Below are experts of layer 5 (counted from 0) of a mixture-of-experts language model. Rows are named router (the router's row for the expert), up (a neuron's input weights, with its number), down (a neuron's output weights, with its number) and show model dimensions 256-383. Each number is 50 + 12 x the weight over its row's rms, rounded and kept within 0 to 99.
Before each expert's rows: "mostly gets" lists some tokens that are sent to it at least half of the time; "comes before" lists some tokens at least twice as common just after its tokens as in all text. This comes from a sample of Wikipedia text that the model never trained on. Tokens count by the router's weight.

# expert 3
mostly gets: " used", " called", " built", " known", " described", " named"
comes before: " to", " by", " in", " as", " for", " of"
router:57 61 39 51 60 47 38 43 56 54 59 49 56 44 63 68 76 81 41 48 35 53 40 56 76 63 51 30 57 44 60 48 55 60 35 61 61 45 61 40 50 50 66 37 51 43 49 27 38 64 30 57 39 77 61 51 31 49 68 55 71 46 62 62 55 46 38 74 27 51 56 41 42 50 64 59 65 79 52 53 43 52 53 27 51 37 47 41 31 47 37 50 60 42 43 49 41 76 35 43 82 37 44 43 66 54 55 61 33 58 52 63 37 38 35 43 61 58 42 62 33 40 48 28 63 37 39 58
up2:81 60 68 51 40 60 58 48 72 57 38 34 46 49 50 34 77 51 24 73 56 50 55 50 68 66 55 58 56 61 56 62 46 63 55 43 41 51 45 67 37 74 44 41 36 45 37 71 40 42 42 43 59 50 57 67 54 60 60 42 74 56 62 60 65 52 57 63 42 61 49 45 40 58 46 57 62 53 68 61 45 57 50 55 45 45 53 59 55 49 57 47 82 45 40 45 51 19 10 31 58 56 46 42 57 67 50 44 51 60 59 49 32 30 49 64 54 57 38 47 56 30 49 42 60 40 30 43
down2:49 49 40 59 32 39 56 37 55 41 47 39 45 28 46 70 57 73 31 48 60 42 41 46 61 40 59 46 54 81 60 61 42 55 27 41 44 49 57 49 48 37 59 40 15 45 28 48 38 43 42 49 56 61 53 59 48 55 56 82 62 55 57 68 57 48 38 57 28 53 36 48 40 61 40 55 47 47 59 37 55 38 57 31 61 65 46 60 43 28 72 51 34 39 60 48 48 43 58 47 47 53 53 52 66 55 46 52 52 53 44 52 49 53 29 34 37 51 44 57 28 61 50 42 35 43 57 66

# expert 15
mostly gets: " Total", "Personal", " Preced", " JPL", " Title", "History"
comes before: ":", " |", "==", " ==", " career", "==="
router:56 60 51 61 62 35 47 50 62 46 45 57 45 37 75 60 62 65 45 56 70 56 56 48 66 33 43 24 34 21 73 42 70 61 48 51 59 54 76 42 60 54 65 32 53 57 38 50 40 38 35 68 49 42 56 58 37 80 33 50 50 52 73 67 62 42 71 61 46 37 64 56 45 44 60 60 43 69 61 58 32 24 48 39 54 33 55 21 57 49 44 63 39 56 57 56 57 53 40 51 59 66 29 42 52 60 65 53 47 35 57 49 51 56 67 52 54 62 50 86 37 27 64 44 30 49 45 76
up21:58 25 56 63 50 42 52 64 63 61 50 49 65 54 46 39 74 62 39 63 75 48 55 30 54 70 66 46 35 50 37 56 58 58 36 52 40 71 60 37 63 34 66 62 46 62 43 42 40 43 33 58 42 63 58 45 72 64 47 53 46 27 52 50 56 46 54 49 49 73 57 44 62 41 58 74 45 38 68 53 56 38 45 36 39 67 37 66 50 37 56 52 45 74 52 47 49 53 57 51 18 49 34 43 67 65 62 55 40 41 62 40 42 65 39 53 34 60 50 77 57 70 30 43 45 59 64 53
down21:42 37 38 58 58 56 41 63 58 66 61 47 57 43 56 32 61 49 48 45 35 47 64 45 49 34 68 38 57 53 49 50 56 48 83 46 47 10 43 52 44 59 57 24 32 29 70 57 29 54 62 31 49 39 57 57 65 49 41 65 42 66 66 42 73 63 53 48 57 44 46 74 34 51 64 51 43 40 51 43 68 38 56 41 66 62 25 47 30 49 18 30 63 46 42 67 48 39 37 56 47 54 72 56 51 66 34 47 46 63 59 63 58 52 55 38 45 48 51 27 37 44 40 61 52 72 58 57

# expert 24
mostly gets: " up", " out", " during", " under", " into", " against"
comes before: " the", " a", " to", " his", " their", " her"
router:59 59 36 55 53 39 44 46 39 47 78 51 45 36 44 32 66 52 54 25 69 62 65 42 74 65 47 50 68 39 48 41 59 52 48 57 67 54 41 54 69 51 49 35 32 60 44 47 71 54 40 48 56 51 49 53 41 58 51 45 53 65 61 55 50 39 72 63 41 65 63 58 53 41 38 65 46 70 70 56 29 56 81 33 69 38 38 54 16 40 56 61 50 45 59 72 45 62 39 71 68 49 47 27 56 47 37 68 51 39 31 39 43 46 37 54 45 68 48 45 42 40 60 37 49 32 44 49
up1:37 55 62 57 27 65 50 41 42 46 75 51 45 47 45 38 61 46 59 31 49 57 34 60 51 35 56 57 48 74 60 52 62 56 48 44 52 28 24 55 57 71 54 56 65 48 28 44 31 54 55 57 62 51 59 61 60 56 33 51 53 46 48 38 67 51 49 33 51 27 42 51 53 45 45 52 63 28 49 55 38 75 45 41 44 41 50 56 55 54 24 71 24 47 43 61 27 65 26 64 64 48 41 63 40 50 42 44 36 38 49 51 73 36 37 50 26 15 46 47 58 38 63 31 62 64 51 49
down1:46 34 66 53 37 72 49 54 49 39 49 50 62 65 50 46 20 66 58 63 46 60 68 59 37 55 35 22 41 60 44 44 57 47 56 54 31 51 71 42 46 62 71 44 43 41 57 49 72 43 44 44 30 39 58 53 40 53 58 54 39 54 63 36 62 46 36 23 54 32 44 65 37 70 59 44 60 43 51 52 56 57 34 51 43 41 65 40 38 63 53 41 44 45 55 58 52 46 45 51 20 56 42 54 29 52 31 36 44 49 44 40 69 25 57 24 31 60 38 51 58 52 49 52 48 40 64 47

# expert 0
mostly gets: " station", " area", " city", " game", " system", " company"
comes before: " of", ".", ",", " in", " was", " and"
router:66 43 38 49 49 58 33 36 67 63 53 46 46 46 48 44 61 47 58 60 45 53 71 54 49 46 70 36 64 29 77 51 62 56 61 43 73 67 59 28 45 58 56 49 42 59 50 35 66 53 40 51 46 52 47 45 35 66 57 64 48 66 47 62 52 36 72 56 45 43 65 50 46 57 63 54 67 53 78 34 38 39 53 52 60 47 44 18 49 50 42 55 38 56 41 70 61 54 45 73 44 41 08 41 55 50 63 57 36 37 38 67 38 49 48 27 45 52 29 70 45 50 44 40 64 53 48 74
up1:53 33 45 48 53 30 54 45 51 60 45 35 46 30 50 31 42 49 52 47 59 54 67 26 63 63 67 43 46 54 42 51 50 41 55 58 65 65 46 47 49 53 51 56 53 62 36 66 35 32 63 53 44 39 42 50 36 39 56 51 48 53 48 64 25 60 46 47 46 63 62 31 46 67 47 66 44 36 44 49 37 32 47 53 44 60 60 40 33 43 45 53 49 35 45 49 67 56 50 44 46 49 39 51 76 58 47 49 54 61 30 60 57 54 39 57 54 54 38 55 33 46 66 63 62 62 49 84
down1:41 62 53 39 37 39 44 49 42 34 65 33 50 67 45 55 44 74 52 54 42 61 43 48 57 44 62 65 48 38 35 55 60 60 64 44 61 34 47 55 54 58 76 43 40 48 65 71 52 46 75 63 44 44 50 54 52 48 50 83 33 63 64 46 40 52 69 49 50 61 29 55 55 44 67 34 36 43 21 49 39 57 49 58 46 14 28 50 64 53 43 34 31 50 55 58 73 83 62 28 48 51 60 55 66 58 55 39 57 46 41 46 54 57 41 43 61 48 65 35 51 60 41 66 38 22 41 29

# expert 27
mostly gets: " by", " with", " as", ").", " where", " when"
comes before: " the", "\n", " The", " a", " He", " In"
router:69 66 62 64 66 40 33 62 61 60 53 43 57 25 60 55 58 58 69 49 57 58 83 42 67 44 68 53 66 61 62 41 59 53 64 48 54 51 48 50 48 51 46 61 44 74 37 49 50 50 17 45 55 63 59 46 53 65 60 65 66 51 56 57 46 42 46 52 49 29 57 70 45 69 46 31 53 56 58 49 28 38 80 45 48 37 52 41 35 61 49 62 66 55 43 51 57 63 46 50 50 49 38 49 52 51 62 66 44 42 26 51 38 51 69 48 33 37 46 52 34 36 53 60 47 38 45 54
up1:60 40 44 71 49 57 35 63 33 32 53 73 36 62 57 30 52 70 58 39 72 47 47 46 61 36 51 67 53 57 44 51 69 53 34 43 46 50 22 53 50 51 56 63 34 37 59 28 46 26 55 44 55 37 30 42 44 40 52 39 54 50 56 68 64 60 34 51 67 56 36 71 62 47 48 64 45 45 75 45 57 43 24 50 57 66 50 52 47 51 57 34 59 39 20 46 61 58 51 61 49 48 48 58 51 46 52 64 72 34 56 64 33 46 47 52 34 29 55 67 64 47 71 55 42 50 53 39
down1:59 70 41 61 46 67 48 46 43 53 52 68 30 42 41 59 70 36 71 48 77 34 49 46 38 44 59 51 35 43 52 55 54 47 69 44 54 51 31 50 65 47 60 54 47 59 40 43 37 57 41 51 36 36 47 54 44 35 29 52 53 39 40 50 67 53 61 58 54 40 24 73 57 51 40 44 49 40 41 44 39 61 57 56 51 34 68 54 47 80 51 43 57 46 31 55 52 60 49 37 66 66 48 72 48 44 48 42 49 61 42 55 53 68 51 58 81 67 69 63 24 50 47 55 51 43 39 58

# expert 20
mostly gets: " football", " politician", " member", " professional", " footballer", " singer"
comes before: " in", " of", " and", " for", " player", " at"
router:74 59 43 62 56 46 39 43 48 66 52 55 56 32 45 68 63 64 60 56 64 48 54 50 53 63 44 18 31 53 38 29 69 44 56 45 49 48 81 19 63 50 58 46 40 56 44 56 65 62 49 51 44 58 66 45 18 64 37 67 38 52 37 51 53 28 64 63 34 26 58 59 39 61 66 45 46 50 76 41 38 50 55 57 46 29 34 52 50 41 42 54 36 40 44 62 55 51 48 45 50 60 25 34 44 57 44 39 44 45 54 47 71 58 43 36 49 46 39 65 51 46 59 69 53 46 41 45
up1:70 68 50 60 43 44 42 49 44 56 37 65 46 45 27 51 43 58 56 45 62 40 35 38 32 59 55 47 25 58 37 38 59 52 61 54 37 44 44 44 62 45 47 47 29 65 46 67 61 41 57 31 38 54 60 37 28 70 49 52 45 61 33 49 67 35 61 49 32 30 30 48 34 70 55 38 55 64 69 58 61 56 51 69 54 49 51 44 53 64 33 51 42 46 46 39 65 48 44 57 34 50 38 37 43 44 37 36 52 64 63 41 62 50 58 74 51 28 49 56 75 70 59 77 62 51 52 52
down1:60 41 30 56 65 37 64 50 53 48 56 43 63 51 43 49 53 23 42 43 44 48 37 57 52 46 65 47 47 37 36 57 49 40 40 57 40 54 58 54 47 62 40 36 48 68 45 69 56 52 61 44 52 25 59 48 44 60 61 63 47 50 44 37 44 40 50 48 51 61 35 34 37 41 47 42 42 17 46 53 47 59 42 63 52 41 51 62 63 43 36 40 38 53 48 39 48 54 55 39 36 47 59 50 43 47 47 21 70 59 59 60 67 51 56 36 36 46 39 22 63 70 14 56 42 48 62 18

# expert 2
mostly gets: " University", " War", " School", " College", " Museum", " Council"
comes before: ",", ".", " of", " (", " States", " York"
router:60 49 42 70 52 61 47 52 53 53 53 56 41 36 47 43 58 57 68 50 70 44 63 50 35 46 62 28 76 21 41 39 65 77 53 64 48 45 66 61 60 39 68 59 51 48 72 46 52 46 53 48 48 59 55 59 36 64 46 39 42 50 75 70 63 43 74 72 52 38 69 46 48 42 52 47 50 45 57 56 45 41 61 57 55 47 67 47 49 30 51 58 35 59 39 57 55 54 53 54 49 47 13 26 52 40 85 62 36 38 54 59 67 38 47 31 47 48 42 80 44 19 53 39 51 53 35 52
up1:39 41 48 53 51 50 52 56 48 34 41 39 43 61 49 43 44 67 53 48 36 61 45 68 40 62 38 38 61 60 61 43 54 67 40 51 35 50 54 25 43 56 83 74 39 57 56 56 38 60 42 38 55 65 52 32 63 45 56 68 38 66 67 61 60 51 45 46 44 56 65 53 48 55 36 46 40 39 59 54 45 43 46 49 51 59 65 27 41 30 47 56 51 73 31 59 49 53 31 84 68 65 41 68 50 56 46 27 55 56 42 71 49 57 43 37 73 44 53 59 57 55 54 49 53 49 44 42
down1:37 27 35 28 50 32 55 46 29 63 59 43 44 31 51 29 56 45 50 46 67 48 70 42 50 48 48 35 52 65 44 44 51 75 57 53 50 51 55 57 49 64 22 35 44 39 53 52 49 57 12 28 44 29 57 51 32 55 50 62 42 62 26 59 46 50 40 72 38 55 59 37 34 45 46 52 49 56 61 62 40 45 77 49 49 68 38 64 59 56 56 55 58 41 54 41 38 22 76 85 36 59 47 62 45 49 51 56 43 56 28 57 32 43 50 53 48 52 53 66 46 69 42 59 59 53 47 68

# expert 13
mostly gets: " in", " at", ":", " near", " within", " on"
comes before: " the", " a", " New", " Animal", " UTC", " United"
router:68 83 44 57 58 47 37 43 58 41 60 46 35 41 59 49 49 52 81 34 66 55 61 54 51 54 39 51 73 49 52 42 65 57 59 56 56 59 45 60 64 40 37 50 60 42 49 40 70 61 33 87 41 58 54 72 51 68 64 53 55 47 64 56 55 50 55 51 21 45 56 59 32 37 51 57 60 55 83 37 28 44 58 45 48 65 49 44 43 54 29 60 41 50 43 46 37 47 52 74 37 37 39 50 56 43 50 36 42 56 49 33 47 25 40 35 56 62 33 67 41 47 50 50 60 49 35 54
up0:53 74 54 48 49 34 40 34 59 48 51 43 38 45 40 60 62 44 32 30 49 34 61 83 41 33 51 56 60 68 82 56 79 66 67 50 52 43 37 52 58 37 40 57 54 18 48 59 54 70 53 43 61 30 68 64 39 19 56 69 54 57 36 60 53 36 46 50 36 65 37 43 56 43 57 29 62 50 62 43 41 37 50 55 45 49 38 59 55 56 57 46 61 53 53 34 61 29 51 53 63 33 50 39 42 70 67 53 58 56 42 47 43 60 43 54 43 55 57 54 64 45 42 67 43 45 49 23
down0:61 51 52 71 44 17 61 65 41 67 46 57 55 39 58 40 41 62 48 45 75 57 48 51 44 36 62 49 51 62 44 46 53 41 56 42 50 59 49 41 64 40 40 27 38 51 28 56 50 58 44 39 80 46 56 39 51 75 37 41 33 47 53 43 41 31 64 51 47 55 54 79 45 35 43 52 32 68 50 72 66 33 33 61 41 63 56 43 53 62 39 28 46 53 32 61 53 28 44 51 42 52 47 69 51 23 53 41 45 38 43 46 43 60 39 45 40 42 50 40 72 44 67 66 41 37 29 51